Weights of a small mixture-of-experts language model, trained from scratch on English Wikipedia: 64 experts in each of 10 layers, a variant of SOAP for the experts.
Below are experts of layer 6 (counted from 0) of a mixture-of-experts language model. Rows are named router (the router's row for the expert), down (a neuron's output weights, with its number) and show model dimensions 0-191. Each number is 500 + 25 x the weight over its row's rms, rounded and kept within 0 to 999. Numbers have three digits each.
After each expert's rows: a language model's description of what the expert responds to. This comes from a sample of Wikipedia text that the model never trained on.

# expert 41
router:482489510504533533510550471467486516496493463501497515511488544520490546506534529527508477490497445565484475450485498519539544468516469523486519460520480479498516496495490491488494500529505449487500545485478455496485491447485528459539467509509487502502516497509469479473492488468514439486514440474501493544501485534510522476484521478525517515546538503478480518483524505483509494495547482512489468472494547473476512515524517493483504477519543519529454512512494515517491516469505474473472502491495502462455455486525501512535518514519494533493480517540494461500489560509511531507
down3:514497516500475490487505509405517515504475464533476494482504448546484514497495499493475541479507504499466460504535535511459579474460460510514497485497530515509505504519507485499506480531515512495509472502493539518500502504492544520488524513487490563503485461466475473542479481495530523509525530465510544513549510501504515485461547512475466523481467530530489458471503529477502447499502549530460511510479476494502513505493507502484488511502489490505505483448517505503501523492531503456482524504498489493480510485489480508500506528467471462470498570515525482517476550465490492495
down4:515495435530518501482513501542501519480543525485488530485474556467503494476483480481491506490521477557503531457447503484524482477503476501496530479492502495514508529506497495492523510503481490507492515500484499466474490477466465561510515520545528473458468488506507482479496503496488483490513514526501474522515490495484526532467525507521472474531471505466474496470469523498500497493515493478455502474494551499442470497501482478470518495512512548459533498462470489520512524458406503520487483502500509469490568474513490492472511501488532468453521450542515511501461492499515525506
down5:508498445479477529495511470475489493439488528524497502474515479458508502522485537503477496521494466469511492467524527501480516502512476519533517512455550554513492502470533516506488492521519495497506503502459493470510572510502505537487499447499479445526499506511497489499505463556510495508444483502519506498473504458487499491509478487489514542566496484517503535512479510509548503530494490477539497520489527502516483485504454554534514561521476505485543500448503496481520545446471505528509443455506532504531523529513513505496464503488480485502484533492508476489520519497514495510
down6:487493472486495522490486487503473522521527500451499512537512529494511525518506512564507542453532490522533478532494483485476524503472501508486526462515530504435525543485497532490536481556496521515463477497494555493514520478474499524518543488472550503491549545472473499527473489490494501518514465533498502519511524495422463507450488502451482492479487515537481509509486497488470503502500519491499508521518497462507501525502486492498527491508468510461484526481481487578493497485496521501496488493532478493456538521469476454462507496483532530509528554491505498507523477530502503467
down7:486486499494516460511488520518547503508490464455502516488521455521462477527496486498524520528503520480500502530507438523505521473484474510479478471457492496459499496500512510481525468463516492496484473502485529541517452500491489501458492517498490482478498452466484482489489495497529523454454492433462474519494505556480500475498518491494512435519581517493537512521477489494503514512514509498472500545557487529548501494458491521513510523514433559496491479508505480474483472535530480489467500537532463484494510498497483500489546522502501526510514493496480537488469530514511501509
down8:494461578549517549503504478484494485496536526489472468501476514506495521486483464509489500541493464500468533493477505526521537491536551477518467492485525454539527494497510481493500497552539517458512542488523550472522540505505475479468501528493535520518482464526526512507523511497477511495499505518472504454499484479511486486468436484545479525528519475510492508508508481510517507500474492507517473536536482490499459499535509480485494518541572483490482520524505497493510474491493447493498509493497453536494500517469494548523486528486485447500507520502445510499503504490483500550
down9:524496474485510515515527487524507471497462495497519498514526494499507505518454534527509506496447506500516484515507478478508512532533484518505531453524488511440530490527487525509524514498469532531526518470567473481483460528479504523458511482524529488488514514534492505493463530451492523477523522478545502448515461483518505491487519528480513494484520493534488499472547556454497487485523446507501500468545502495498520538499491548491509469489474538452533493433510448501536511524500519484500486437483495513485519486497461492532526528498470507488481503452511480523499506526506484481
It responds to: Word-initial Latinate stems

# expert 33
router:512543452476536515514490492523534473483496529525491521510472499488488479448500527493493457509475517471546524491513522493489488452486464494460496497488430494502476502519516466481445571487506498512536496490536504526478507489454490488516479519506504521487471468507547497551480482466539531501547501520482528457484535493506489483474490541534504459548500502493519514495506513516524526495476438514471492485459500532530507548488558510507523504506509503480510530517525495476543521524483507501479477471499508478472529494477540528524488512490525521504488461503515487499488474487561489506
down1:522489464484538501484483485463507521497527483504512525496490509519465484463532483526457478500527510554516510469478464490513516530490523549501475467499483501549498506517476466514483506473537508507439455494549529517506475515508478492526536515515508472493498502520507507513463494538449501492465549467514524486522487520499503510536546506465507493529475526519478449558493510472534485478520484481497554533498507498490510524551492488468542474502500475501527506486522486493514483464499520485529491531497525495494506500479495491560503494467476494423536503465516451471502509482485476466
down2:477525461525475514511506494479497511481524482504487501477458509494474503524559508518492532496482514470522523493475522460527478517512476531515510469495518484543501514486489531490513490493440487480533529526452519489513490494492518514493495564502470510509499487482522509485532511564483476529477505505502513513480484509464514478530514543542489476482489491498538499465497527453467528527485528493574446506511508480517477471472540511505488504524534548506540488503463534507508499504482495501515487504505499533524483532511473500550504516513499492451480539501468497455482437470522504576
down3:531505491534516456507474500520499507495541505464499582475468509533484471485506491517502484490490523473511468459535484524491462491489499514543494471463545513485520512513463460474510471522534508481465524498492508500544503512510481482540569456537520447474490486486467508442503523533517502489482464507505528501500481458476520475472482525477531492511463505522468461489487495505517523503484489494465526502490461518472534522529446541477458486488514512497515502514498522499514557507463491514528484504495478501461504522496472466537489464466473468542493490486502493488505535512473488516
down4:498479514525498513487488461523526500520424491484567488544496521457508485502504510500487491507464498502496474536495493479539548472517493454503509484500511516483420519510511514497531481500509513497467511502526474530537532485528488518490510510464493476490489487514520526480491494511506499477536487489481463488534531495536512499531485552544470488493474498459543468490462519522498486495496513559498512505471525472492507485531529506518482512526474474516503497518476490528540477558509476512508522474507485462467508474519510524515509543495526551488478511479500440458529502454448463479
down5:452476522531473506498431470510513512531494498482528497509549563473478516546499511522500482550489514470499493519475505479498488476511499513474508509448439487482523463495470505463473507499527501509463510482536510502519502488513472482496478461491450504486549497526553514473488519509461505499493503491494508485480497492518567487493503471516493458485453496501497491475530468536479498531510510498508509467541487498479475500516469544500468528511448497531492488483454514495486528509499491452523480478473544521492513474495477531493487522517471492499467496473524453492492482571489542501
down6:478516491479519478510453483476522528541514502496497504486509485536506500481530517487506477468497506491491496535541468497496530563488543478498494467530495505523523468501478459504537558479482502474555460527464433506550479531492542511499511474534506564492514490491500484497499487486509499481507513534528510523525518522515501490533461518470527517484488537513546547504479512501468485502525490505507479523503521491466454500465472538540480534481495475510474502505477494497503478486484532494527469509509495471523511509508510468551591477510514526495508519508503488505516479485518436519
down7:515502439522490514482513498493526468518511528524503506472485492459489482511506514512484484551514549487452462501489544491500497543491475487494493505458451461504498509524498481488525466494457526466502548476519520503490496498536535486488562462442528498532513496516529500527474517487541513518505505483470559474526518544513490546467503504495509512523501502542492525507482505507477496514463512490490480469466505523508515515499492506510529484526490496450496476507506507481522513502489500474572536520490528518479510524492469528509467476530487474585492465487512467506476458504472504539
It responds to: Numbers and word-internals

# expert 29
router:498512495502501497501500519487511486454489476454499493540490508521499519491489545523483521488482505470476514478563497509509487495522535519547497505491534501510465508513536458501549537459544473541534489508467513464541544514480466514490498492503462495489495494452487501516455537509441475489476504531520526497465488499482467500486492488465528486528500507482504482498520474545492513457469479477496531516524500524533484563451479445527528512492483501484499485534462488446508512482485487532491504462530490450492496533456534519468513494539488540486474493492536520519473476520501506492
down3:535527496563533486478564477497507550492460536506546470522467523504514495483518525468488496502511492530516501475488503479428435498531518492458538490534542510469482486503486492526470469534502440493487454496466522468468505491536551466473482496504493524475523520527528501499518484462490523505503485498506499529456474473511527514514519480453492515464460481529517484509476525485512471486540489539461459523496498511504534506461517497523507493529516506515455481499482497508492519450498469491485505485499491512519497534479505484467505515501494524498462503485470515497482542516506455507
down4:527473492498512492520481496477541514506512491506480512507478462505497513501492530488516480530475527498511513518482495496506497467507507512487472467529489480515461473459486502458558499521457493527509484471468508493535509520480524483532502518459463507509523496489454540476477541498469486457492500520476528538553507487506513490534444499546489484499536494523496494483447528457491433494524481502480488527503515490535522528518497488485512478510482499521496487516489515508477524491488478519531512514507497471494506505543523433505493524530522536447507446543428498475428494545487477490
down5:512525569502515503447492514513450482491471534492515465506525521487451535508514510504499432505494471473496543510499495490474483516495463494505506509486506516532481499489498504513496500496514493501492478496522498505506517505534447523502531518537482517509510509542495507494456472550444537467491478502510486511459527525479491521522462493477488499510466561493455498486499483495523538546519489533495477572491536513468503485524493498502487566479521487515498504507559535516515518525463497489482494507519480491495474489436527492485472485487480560527517536518511493442498524484486524516
down6:521510488471489470479526515487493469526479488422506525482469551532549477531512531551527515490532465503455453506483518480485476503554503507487499453488490470494527505482505467535494510481488535479519496495494532516526488527477582483483504488511506507444493484504492490516487513531494498472504456497499527490480520467505539496500474536511477448482512508484460484488480483534553484535513495528493495486544513499533513466500503507525513495501509508509478507488493548532488515481508521495522482499542487476492468505458511547489476479514533501558450489522505504498517535484544494464
down7:525473498476478464525452501514479533511480487455471456457527540461549503533516497507529512535503491511509509484490448465521579551472494495499511463500461475488514517462470541475487505519527484526519513512495519470480513492537519540493502479498499538548541504489494511442516479525514502480491518521482497488539476472512476531466506557477436456526478508509495472498500477518493480535505486472517495504492499502489494489552503496495504543477500485506543499491509506497523494511497508497511521491421477498511502487500459528481511515482484523497541530501512502510463475510500552502
down8:504533535495504492494499471471495466509491520520497462506517468549505482420560463494477492483500476520494504485489503509479566578477507462493486475484489481528527495511534482515485489524482527466484485483485512505543506486489528502519525486505487508511539514512494502497502496511466509516533483517501495509510501493512463523467504480459482486512485501494514505514443476486494473526527473567519458516489497499531489538492501542507524508480481439529515536523471483509494497470513470543485517511551466504477494529470497500540450481496511437517475450522517504519509557515479481506
down9:564506501484495522495480480538501503477524486512500495504481503456513472527470499463494508518471470541567562488523533512491469556496475519504487506522522519495557481477485502475489509512502548498505490507520520525483444481516507537532520496525511460498509494492481497526530502488487446494481520483495486484494492500502514547468540511500453482480474512482490499539535506503491551510561549500474523518498465528494449517465519504438481485470495518484512478504480518500499521503542500497481504528428465511504492503544470539490485489529485490497522521529484516464478487460475495506
It responds to: Inner syllables, science words

# expert 16
router:472498516494495465495535516527476517482517476512523479519539512528477519479486515506501503465490475556475534461520508518476493510540501502525530505491525449484531504535499482523474499493552454496508510515460495488495464535492489509528465515491490498490478472506511548533512486447508470484536494455531551496519509519524502471471503481516477432504535456480516521476499502472525480466522467519507496479475481494494503538464514505485500492540530484459447508481492440478466500489465494464478507469514546445514490495512483502491501459484478505539486527553473490512534491535531494496
down0:527515437481530463439473521501495548502496471465482479485521496514514482506498497531510542509484515511498493488503509513508519536475481477496489479510507500506500484550500502517458484523531492538510531467476553513490438521504553540541525511493511505482468533519466500516457549513545483482500546488510491504524490489539514501540485498523506497483484518521505493469486492514533447486465485468478452513520502528541542464504472499512502507533525508531502557500517516494478490498511529520500497526564581493492517501516499466517482541482521468515525533495525504469515508497511512495
down1:501519513477491509473507494515509489520461516485498492555529495517457479514517488486470501483490497505470492499507498519455505479503471530539488551519505471469489499535538502481495530524474493513493462481496479484477502470508516536505505525469493473494448537525513542500501508518552524519540536485519518476479503490508521510486456479474463502487502487541561487525459515523463489518491526471495476433478516526526448518513500475510474479447526508431462494504552495501469524493501532526511527485528508479534556525514514537502488507490487474529484487546534528541526513461502505495
down2:458493475522456487471514502470549507479515465458463500500505487484502532494469476492519531493511490470489479504490481541509526480508506480490486506470489499502543506484480524508500518529480512504507505499525466496496474499522502482499506541550509447552480483455494483551518482497516492512549479500480528515568529427501466524501512531507487518487532447530510489478477529535533492524533498471484476475527534467497543495530482447545506491510569514486491540507473492492500508520473496526510481473512468439524505500479547501499498512478497469505483481504490495510519480504539450498
down3:567503472514512521507523486509521533495468500542509484531452502544477479525536537490496491503483513515472492493541516464515486539454543528479527510466550510501500514485531501483485461453546451497501493478523507524506491493494520478485500538509516475466483544504468479487473535452488507457521542513502511492500475515514510502454479523472481485500501453551446500551462534496509507513481503503521500491486522516482546471481459510500528480490470469528461482493515499456544465499501545516529493488489519514517498496488482520506504503430512516531519497528519484481494483476528498507
down4:475495472453514532504470497464459472508500515504493494545480482514531496496510487459491485501548500465530476502483522493493490549499546508508478555502506471532457522492459513467522525511515501487489544455497522488471532485496468505526527483461508490490521560506511461535509508475477491544542493480542514484529568504516515493506496540519452540500514478462480499518514549511474466505493525506514529492492467497486490512532507506494489496491513455537531494538502525517521476505499486517527514501489542457521506506508529538464496511507439486465483522475518536484488515543464534485
down5:511500525474504555478484499491531475494540500484490524498504523535537532502501510520512481471528487524497498558455466543502510475484422484488516505518444520486520512512462500455447472465509471491524537483478540532490495538536508523517520487473507506482489465481461499495442534497467490500514470531494513467470489527490507507487464491507466469520457489470538493523492484492479469482497499486507491538535494519529478513495493540492535556495484519496540502515506534515488522501470520553508488464465530538516462513495524460541505514489453487491515465497502481487522477510505490507
down6:480524480463537477493550525487511536476487487479533527487498502489420535552493495483526506518488528483547499525489490482521491466488507479508511509471518490507532539512540504488475553491497500481506521486517494514525504487472497475461477501500497467504491491473534521506529469565517469497553520517480472512455533511500466517501515520500475564507483501468510507493467421483482496498503534528514496464522493503570517519494507483504523517486460575517513483475509486509491480507486513477497491528506471470489477474557484483504499476506533508457521504453523489469493519506505487489
It responds to: Word-initial prefixes

# expert 4
router:483503463517485500489474496508492524469510489493466513508483512470535492508498537503491461489486477504487512483482484475490487480502473474474473533459468544497530537468492526534529510474516531510460472536493481491533521433463505471515487525456509485508519504533515525522495506483511531525474565525487530501475528488491514530504487486471541492484527532562464513484490488525492509467489477490473475496467515533522511556494514572488487490519530527498490485525531486506458556546503498526495486515493539495539520472474506491475524516532485535483509536513496518525454486485551500546
down0:461479552524444516501489480505436503476474497471509483514520528457462514528520490536461487511473591525512524503514515492499485491488503551514471480472483446487490483475528497503502488514491504521451503548468480538518536495505470538522500481510500514532525528446485503534513542495464483500524492477489496476490473508523503464478473462526484545477505516480518505537504453521521513475522529454500478550492471500487511502517526479509477507496498491482474519511511526508497501542510465540523497520495483489504445494512541546467515503501525509461505536503501517531497512483489496534
down1:542532532489535467490475466448476476486520510473499512496487508477483537474496500512500468509498461504523503497477516505549465526495480571511467520467463530508509503510485516519529502489466505470527512461470506478536454521503478467489518550558497522512509504509512486511523489532470473507541433496474481497495501483468501503474489528499500483500480512471448482514529523509518481484480498482494516542489521505507522500535533471493526480499534495514471500495478433496473490509495502486474514464471476472468480529481520501447480494473513504418500462468498487473496489479531529453
down2:502474474518536498489533477452512511503483473487472470489512485474529512509511493508518500560468478494494477520495482506509450476494526559451544553452526502474502489479490529513482488528473479490494507447530551484511533474503435496488516492480516459534533510501484487499498486510486532448536505483475495489487543507466492516471513506485516460518448526487503509482470518477514510497517512481488531468513486482473503537534516508464518530504479511528439484537510525479515502519468432515503502492429512537479498472521525488525491502487520459513508470484509514506506491544521499490
down3:481515516523521535522465513514525485473528471473481548479504468459470463533455491510514465504502532476537502496497512577506534540496487476485506479483540523500492491494489516482462505496469510521508473525489484496484512490520543494523493551491487483505534508493503499489502493500560523524502551508528499472512496534545539448546528501501504506475512450454492489512479557491474512507515513548509474504514538489484502504491524518525514525481485494498540482489507543512499487495463488515460504510516606530482491514499523473507491529524504494527472506539490496485475499481499453491
down4:461482507496535522525532499533530518535482475488502545476486491464557525507502520576538476507505470539472504458526467482511494476501501480513478494531492495493487522498486509506502539522535526494544484515538470535502528467532502484520470456517512501528491456489470521477488476441504486495475518496493506527482588525538493518495503475484483527495520511524516489548526490535501471543479449478500499463491527490489489515513464503489500515499532498515506517520498525545509470519525484547458490526501496529503481498495539499517486528494518576493506503490476514483460500536504497513
down5:496526467499505511485510515488555474493481458457521493504483483504498528493528495523525491547468497525496550501472517458489511500501496500508526488543469457477476523491477536485545490512484540532513544505504529451524475513574503513496530475499498537505492485476595452536505498457506548478505532503486469492532479474506548527474512512521542493490494485537517537501524502449494484468490497533506469513529475475472490466471506523505498514490509511493507455484555481495520506505486529519535486488480493487528501508531530464513500497485507467511524516486486498492473550502494523481
down6:483516516541483560502508539501491483476496500479527442510516526523503550515489447515500531510495526466520532504521507511466523523472494471481566487532543468511501533520508476519507508511492483536503518538475503495480542483494516519474494552495490492493467476484536517517501447483482537504510515479513518530490467495480493466505509538532526528482533490491519500491487471478539464530502495492517503508464495471521526519473495539498490497528537524524507530527486466562446504474450483527511473488500546514536493498514513523530514509470491482454516495501493523532492480549434502514
It responds to: Military and war nouns

# expert 8
router:483497478490489513517533533498489515538493497498471528525480509508506452509497544476511504466500486509526477491487479496502484487514543526459538528516513522478538495531506531502515543482487496518489496552497510492487511525492508446528490451481483493467495506486465510480532531524463471495470534521487535446550520456482516505527537508489476480503485505461490499500507491466517493467478502539473527512483492533505506534468507506554506523514496466488531452463479474421506506467473498518502451532549492517511479523496502488528474519529536461520452470498506497510518522455533491549
down2:499523504500501453449439455470511499513534510472505465563491531472482506528487497503543485530456508516560510507531497511491521529533499473472497523494531520542507465523536489500513458481531454491538514495482513505453452523490524521459510522508514505498486519536512511501521521473490514501503506435486498524499515477480502505519478505507551488514518511499513477530497552508573504464498507482449494554481513499482498504492486483486480506497511485488452523548474544509504515451549522476495510533486520516531481502487489508478494528530501500520514468504532487489487501533474476475
down3:484455524516529470509485528519532487499521537485528523426489515502494517524478465491474501505497470445510497454494472522526509485474526517512491505521482468494471506500478454475458499512511524481503524552510499520523508501493505509517502477486463449463536502502527504496505509543477470451511509465495536439470494504520481501512499478455468539479451517518518517499459519497502522534499471489479516493495460481479515491509511516543514528479485523503500537495489533476512490562516481502487528539537484478463528454473490479502527478519535509530475519524478491443447517531517518493
down4:480509501500521499497518530493495486517471487507511491475531510509498542540503507444525484537508520473488521519507492479527511558531514522465492516502542499527496539517504494488540512474483516473540524510475513446517453480558491515461507502493526558497520514485437534532526496491474496511544498520513472525469517515525501495516468504473490495505472507527524524503509470531470473469527529529508518503520547479475549507504504532467516539442468499499535471499472552499548472522526536505445528505471518534485463523494493488495522508509489493486552466498529505500525512514483502532
down5:490521470530516458538469514470474496500503539463527510463487541576463514454495478519480510524523488477481455529523531477541495485461509490532523484507470488513469514535519520502507500513500526469505512509533525484457502488531490504504503505481488469483499495487530472499454523503490515475486513486493514503508507521466499526451502485498505484492506484500484475503483481502517528467486451542541481434524486495549503520492495513510477441448491495457515509517497497528489487499526525509496448469523471521507523548492514445520507503490500492483516483482531427495527488505456550517
down6:505505453501505445514500461526461519501494449525447461496499538504532490504473506515502490492502510507481507529495460494498497483484489509475518509484493558482539497528481534491510485507511522522475459494521487561490509449500527503460432504509520483474519496518488498509478518514442463508488510523462525470487499533512502515497473525502487556516517479498515528480550522516461454469461496518543481460522480482512481504516500464487523487496553459495504464484525497505498494515495488512542432480477496531498506478508495515527468459528503507499456449500507454481502459494524504512
down7:486513533485506484516483459531476528496503537475499474534533505456510503501510493539503504493486487509477478502515479502530479532507474505479510499493492486521507489546455559515475483472473502504450520508511464485507507544461495516513495485490472493484492522525487495508537495506530533535502474494469501480506508472483488504494492504536451466426540479515521486496505500472520500447530497452488508531518514478504525508490465524485554475492453481487540518447469535504542536481522431496538465492534561479535541511510473481509493515526519515505507516489534490449474538502498483517
down8:496498521504435467467528523515530503531553445471496492512498504505480525504511483452523511535509516466504527553511439532500487522561468487497491474553494523484472473458480468466506509514513512490498529475504480519529505491494487494489513496556504542448495484516469492487470473509503480498502517517515455516524481499470511512481479522529503489466508487490493516539490516541486544502498505481523506534483476511500500485552495495493461499486476488478508442501517525481521536560520509524540536533491518488468506505509487565463446518523478457487476519512509519500480496493491500529
It responds to: Initial capitals, CJK bytes

# expert 15
router:490502482498511519481538513457488548502560502526460492523498514524467481541496505495512496476500503532493500524513514518509501519494512514484438534493473480536518467541452472497507492468528503479491459505459547522485534534465501495508476482526461501503476473504508524493504475470533521491541554508489509520497475478521464450496521534504509483498485512482486540546474506482482537500471497468533512515464516476508508496529476507508484506498497497480453533461479461536552454489531499528484481459517560547501508529471508540469522463517499517500504485509492486532542481495488538523
down0:499495502452502515487534490511509529467522506486480526516529483479530532486490547512484522519515465520504506491494486515504501489513516471490499497507571527460547492506497508527495556440488458510498497496509502497514507524504517513484452471520524529538469520480527461483528489505522496514540507481521528496452572472511509493503515499449527480530504514510497544482499516455447509472526480496566493460532514512502513529532510535547505501502490490517501504494469490516508546489541490545502476523544526508543537493507481482473465492498483501530553451497513501532506530492527501467
down1:507502521540554515452492502511503512491516532480483506478518514510556512486490539455518524477543492469516545484508481459497446556421497480489513485449489496494494489501506518521525514497487478516466507522510500502520529504513495504521537540523510494485516516495536453506534518478484526508502482497553517483542507485544517468490519508511533512478448477493499492452516508533545512489507520544502489479500521452499468509515501469495493496512545480525487525497534518471538538502498504555484504484500515499518549487505528493472494473501515486531524465495489511524522459458508525441
down2:525538509525506512466515491546545494565472476505542510506459528521462487530492535463508529490479488464510500529516490459490555460484473538486489484487520501465510482471486452515473497508488502487486495497428485515511504485503519487511474485484484506468483506522536504532446531518479475536521502483527474530494501504505484498474479526464465465542494497485515509522479508504482515510495557487526520522503467524501465473496480472502462550495491480500505532469490520497529507499443507533514528537526499481470512480481526516515492510469457547525505500498444501481472485513541453474
down3:540481479499504485459503476505509449520476482500537479489510515522520536467509507504486525540522436492509502483497483505545445483518504511525548533492462486510529475504495490564499491519529580515545488514502502524561507519497490504507454439519461517492525459509486503489461462510502529483554513504478530492500531520548520510482481522511502517480526523494494493499471525494462456485498536516495506499469508473486463479500476494509511495471486462482518488513492523501507500511508530479516515472493554477498473547443507515507460496495515491482526472483540472453470500509498508509
down4:530530472498495491483511474488465446526496513479453470510514502438533547466510484476509496475522487455498522480509534577495474496534473486526519485458494499500473498486473503512506480494500511469537482493452523557532501527494501502515467488533494498473476547496492477451504485519510528510499504513496486555521470481534500485487500485519486478497483459482486448537457486502502496513494517443492472490507513513511511463522534509461494457463529486502481489527481492445537505495488495458466470476492476486520497470533461489513507525473436509504486540503497486457489520505508519478
down5:521500490507542477498491507492505511518524484475471504515491471447548468476507499512506488504478462499502527506509554540524516477473488500517481525538523504518530528503514533564506458515487509523494516481523493457497509536512464506517490481519489463471497523459463553544504561523487502512533443520470458517474482545478480548525515529472507493494501463513485517515462484505476513518479474492502511555485523484489498484506507523510479498426462483482519523515467531522540520523493498499514490525525519492437478520488503467446518520506509507523523494496478545487477498479495511538
down6:492502501488516485502477513519495505526503524475503528483474508519470470524497517508455476473517537530471494476505470511506453477502542524494475457512476507460520537528536499521496545463536523510506468499542537440493439502531490464499462517514502522509483505490474505464489461490504571489519498501450517448530546499456505538502505475485503501519528500514493514523480504492542472548484508475508531487521483512505527447520504511511492473558504486473480497507519491505501436534539502530499531522514491528551547509503491502547490539491525511508486467503489512531494501501485499463
It responds to: Mid-word fragments

# expert 63
router:469521520460522459473562487488458473544479501509470485542500535498503476532525476536515477472522507482533535557479551531499487521480467516527457519501478491497498528456487538518530526501489489533515479512477506522506508486487497459513462512502471511493514452541555489483456511507498538514509491528506473483529470484477469483450462528443532478504531509542503472517496481501478512463520504484493491464519511524505517535490440513536495516505516506470477468538484517495521487523484518523495498507514483526498497500502521503477483464468479530508495543515535484475496454511534502478
down0:520479525490457507492497541487500490489519540530520483531479473520486490500516474470465480506530484512470486488508469471452474480513487486515486470501500501496482523500484517453507467472573489469507504503508482505436460491488500524512542493484500516468497504546487526480487525454497491530499479514492490476493496564504488512490514501515468480474507480538522485464483465540506460479480460508497476451490494517517532477500465520522471539536522488502507457434497487541450499480476433505498473551487507471526490495454548492517488467481509489491531507514481495484530491521538536511
down1:542530466511531508521502503489517491502482528495511474501490472465518575535509515472460517545461475493525503476542481454523531505502476472467525518494497491506515502485484485523486504496482475504483516437470500504466533546506493443454485539489473488503463508487511451506516448498540476514543513486503496484551439473518497505509483501493493449511553511499482535521486515490559470483524518492484552453459528478495511502517494481458509494511510499492479492537482495480496502533522485502497523477463496519489497509489499502453469505535498539502532494482518493476452516495492469507
down2:507501516541500462479506488526504541496450545544522482487497555493521505475498480491489488539511491511461508571514498472463452438497529447491524468514507488508492523551519490475507491496498530500458532518537503493487533497495498527481472493489463489504515522479480486502508503491515481508483519518504550475510478501493506478462508456525503486529537480516523499556521510528492523522522497551496491504493494462487474492538496502535496502534507488462467458517444554517498486564492502539523482521501467469529530508527460512477499554499480483500496493522532498530475499529514516505
down3:532507534466536552515515476493478489497500497531492507509471482527534477465534526498449537521464453510490502515498521494493521485537491481499458510474499486511511526513495448466503500506506512472499502483516544500547493499516502490557489492469475517502489509525480462533501527498511469514516441527493501507482503488467493507517442529461536490496493535489477527512506497522489498512510553480500510529488483507503538518510472531537490512457540485533527476520484485557488480530518522507510525500504439519459478484470482535537480512442478492526489546537472506492492447549527514521
down4:495502472541537487487514473488560487510474464492529503484472483489543503482507489528513470514538473489474534490494492526483447488529494515487530512499508543510512543500498546508506505529559494508540492525548506484502526461541494503502500496532484499503486517470516485497496490479483525528535485541501517476469525489462481532440509495493500473518485510493463491495493497450573535493511487511498447496512480474492527524504440477457527529467495502494460464485516485564544502466499510508511482458505493462485508495493487497496432494497486494510469506488529480486494498472510558531
down5:527504517535517471583504511486481516508504449534464502503504521541486481530483491547466480492520485524514490534514499505524474482511500535513478532469452514488449497501474500477491503546505484509499474468473514509495510499461461444486530480481463467553524492475523517469487502499458488467523479503482500494514532509488473484507473452443437547534493510492510516484519516494463526504506489489491537496510496545492477459524491488511499476526475478511530524461515495506499471511485506464492523507538452494501497504475473491500455509571522520483539491489496503464475529466492502495
down6:503496519487499497508506509513473445492496479515513459508521472475505496449537527489450455462500463529477479467499527542481530507521510496498479475521517541500515494477517477497493520458494486466517494467519462512476481528496521463463490526546522494459541531510527471461461506569475520524454451466498520540499451536467498481482477497489482501508523488520482481498506530474488531444522522484483514498513481495548486474526500493522513485478477508498474492512481508470514576499473524516459490513522491510518501499481508523476515507512479492484505552533492484493523562529477483491
It responds to: Concrete noun pieces

# expert 49
router:514481511477518526461480466529521518530521503484572462473531486507504505473495499481480515515527520512474501501516476514513522473500490456552488473524454474461476460479500465463478483523516547509458484477506491472484517512539520538494479536537548532482498499518503519547538505511497478511497523457510484477527520479507502501531486487541492480471506513484493507497480518549493454526472463468480497527474515504518443441529511516510469475493500504490475525516504531509471497463484490500545524491491505536528504486544487487527466492470530495525506485536485489445511554511476528486
down1:464532582520558497490455511494492484492510521484489456534508501512461483482499517526514496506509519530514498492510496485513566485474489483495489483497548492479517497467523495474474486473526472490507519495504507470542535476506478502525482472484525508505470519478531498490479548543548532507510493516470502519518521536442522493561505529464454461519538511492504486540519503526438496520489455470471523492514515457489484471495521537513512497449435503539504497484512506478472527480476505482487479485461454485488498509514515476514494500485506517513517449526495482532490499499493522484
down2:450470434502540489530510490548538524450516495457465533488499536507484504494517519511500510506522496521566538490462505491526483495485478538486531529501517533482529556487490488491491505472470493531506475530492524498488505510509502499490525466536493517495491474513456452481523478527460529500523487503451479483492481490495516447500474478475518481486524501447506487518492473521466491514502512487476476505495483512478475448520504469489519475503478491527502483529463521490518526480511494469486512482492478448464473466492513529470509515487443490466509541449523510552457499484524472513
down3:493490534505471513494499494467538493461486487513478503459546519519508530526530506464506530459518462505486462517468511497512474484514549469526518537542500517512464498505486508541501478495490524493514504493497511497539502492538518526479515508549470502482504490478495475506503514497507518474492470487497477515492520479525534483597503509477536528521473508558536494513470503521498522540495524464507491536486500513483500449523501532480479551536511503476511494514510481523492488477519493514475470508511514516508491435532611507469518525504459521490483519521518519480459504487510522507
down4:479502478490516505507532483467501492547530512519525492509475491451507534499515498496506515506521457485519488556484488478468438546493487493495532504510521509524508478522558516476476473479523508503500498521513473495526505522521514535505498471478531441518508453503533456484517517502512514496522461482463524482504452468513509480474481566522513515514516523540504470479507506501510553517517557500521525524502503536473493547507506478509530534496509484510448484502462491511482466522573503487552467519500491529499520484498504519526500523497522528487472568519490452511484475507523487495
down5:471508487530499521518509501452505509464503475489493474535480507485443510504495464569464478509470514483515496537488543521457426479545505456509512496507475514458478531488509455506465492514469486482468478492511487544512532526496535517464500535504517503522528525492459538494529490467500457473483503509523502511488511513510504461497497480482524510514455541503492516497549481546465496519494518493534506499540510511489493483503508527474493489484502471492535495520468460525456483535487538526498503508450501496469530471521466533504460540511484508515438509503502523532522499492537518496
down6:465498489517538522482463516522495488542468491478510470541486495520547530503497460520477515530483494534499530483466488521477486504533481524516508504482481536547461471485461443496466475518520480476515547496517455444511538515488437449501482518493485510511507473518485514492481548511518474476485504499494452512500534488492474512503496483533507470476514470490553483508489496504505499522468509535446456524501523503541505491510479540486517490408489528528497475515501524494449454491459493540488494488474489505498497507518536520486473510499541503528483499530510501480503502491496511515
down7:514481508486516484521493495504488510527479513506547485481467484511463473482495480483511501513459489472485466473545529546491550524481465486511533476498475496541477511502517478561528522485554515484537470494510522500497514505473523530478557474518517445473494483540527508520471494485442521466513463534493509507469502503453477517505506545524542511505514521500480527527515474529514473525457480520447520491479503500459507483514554453490498503520530484543509454471525499533459519525487470498498510496457500506486537514524514516498472494469497533486515474518515491467524513528524477470
It responds to: Biographical verbs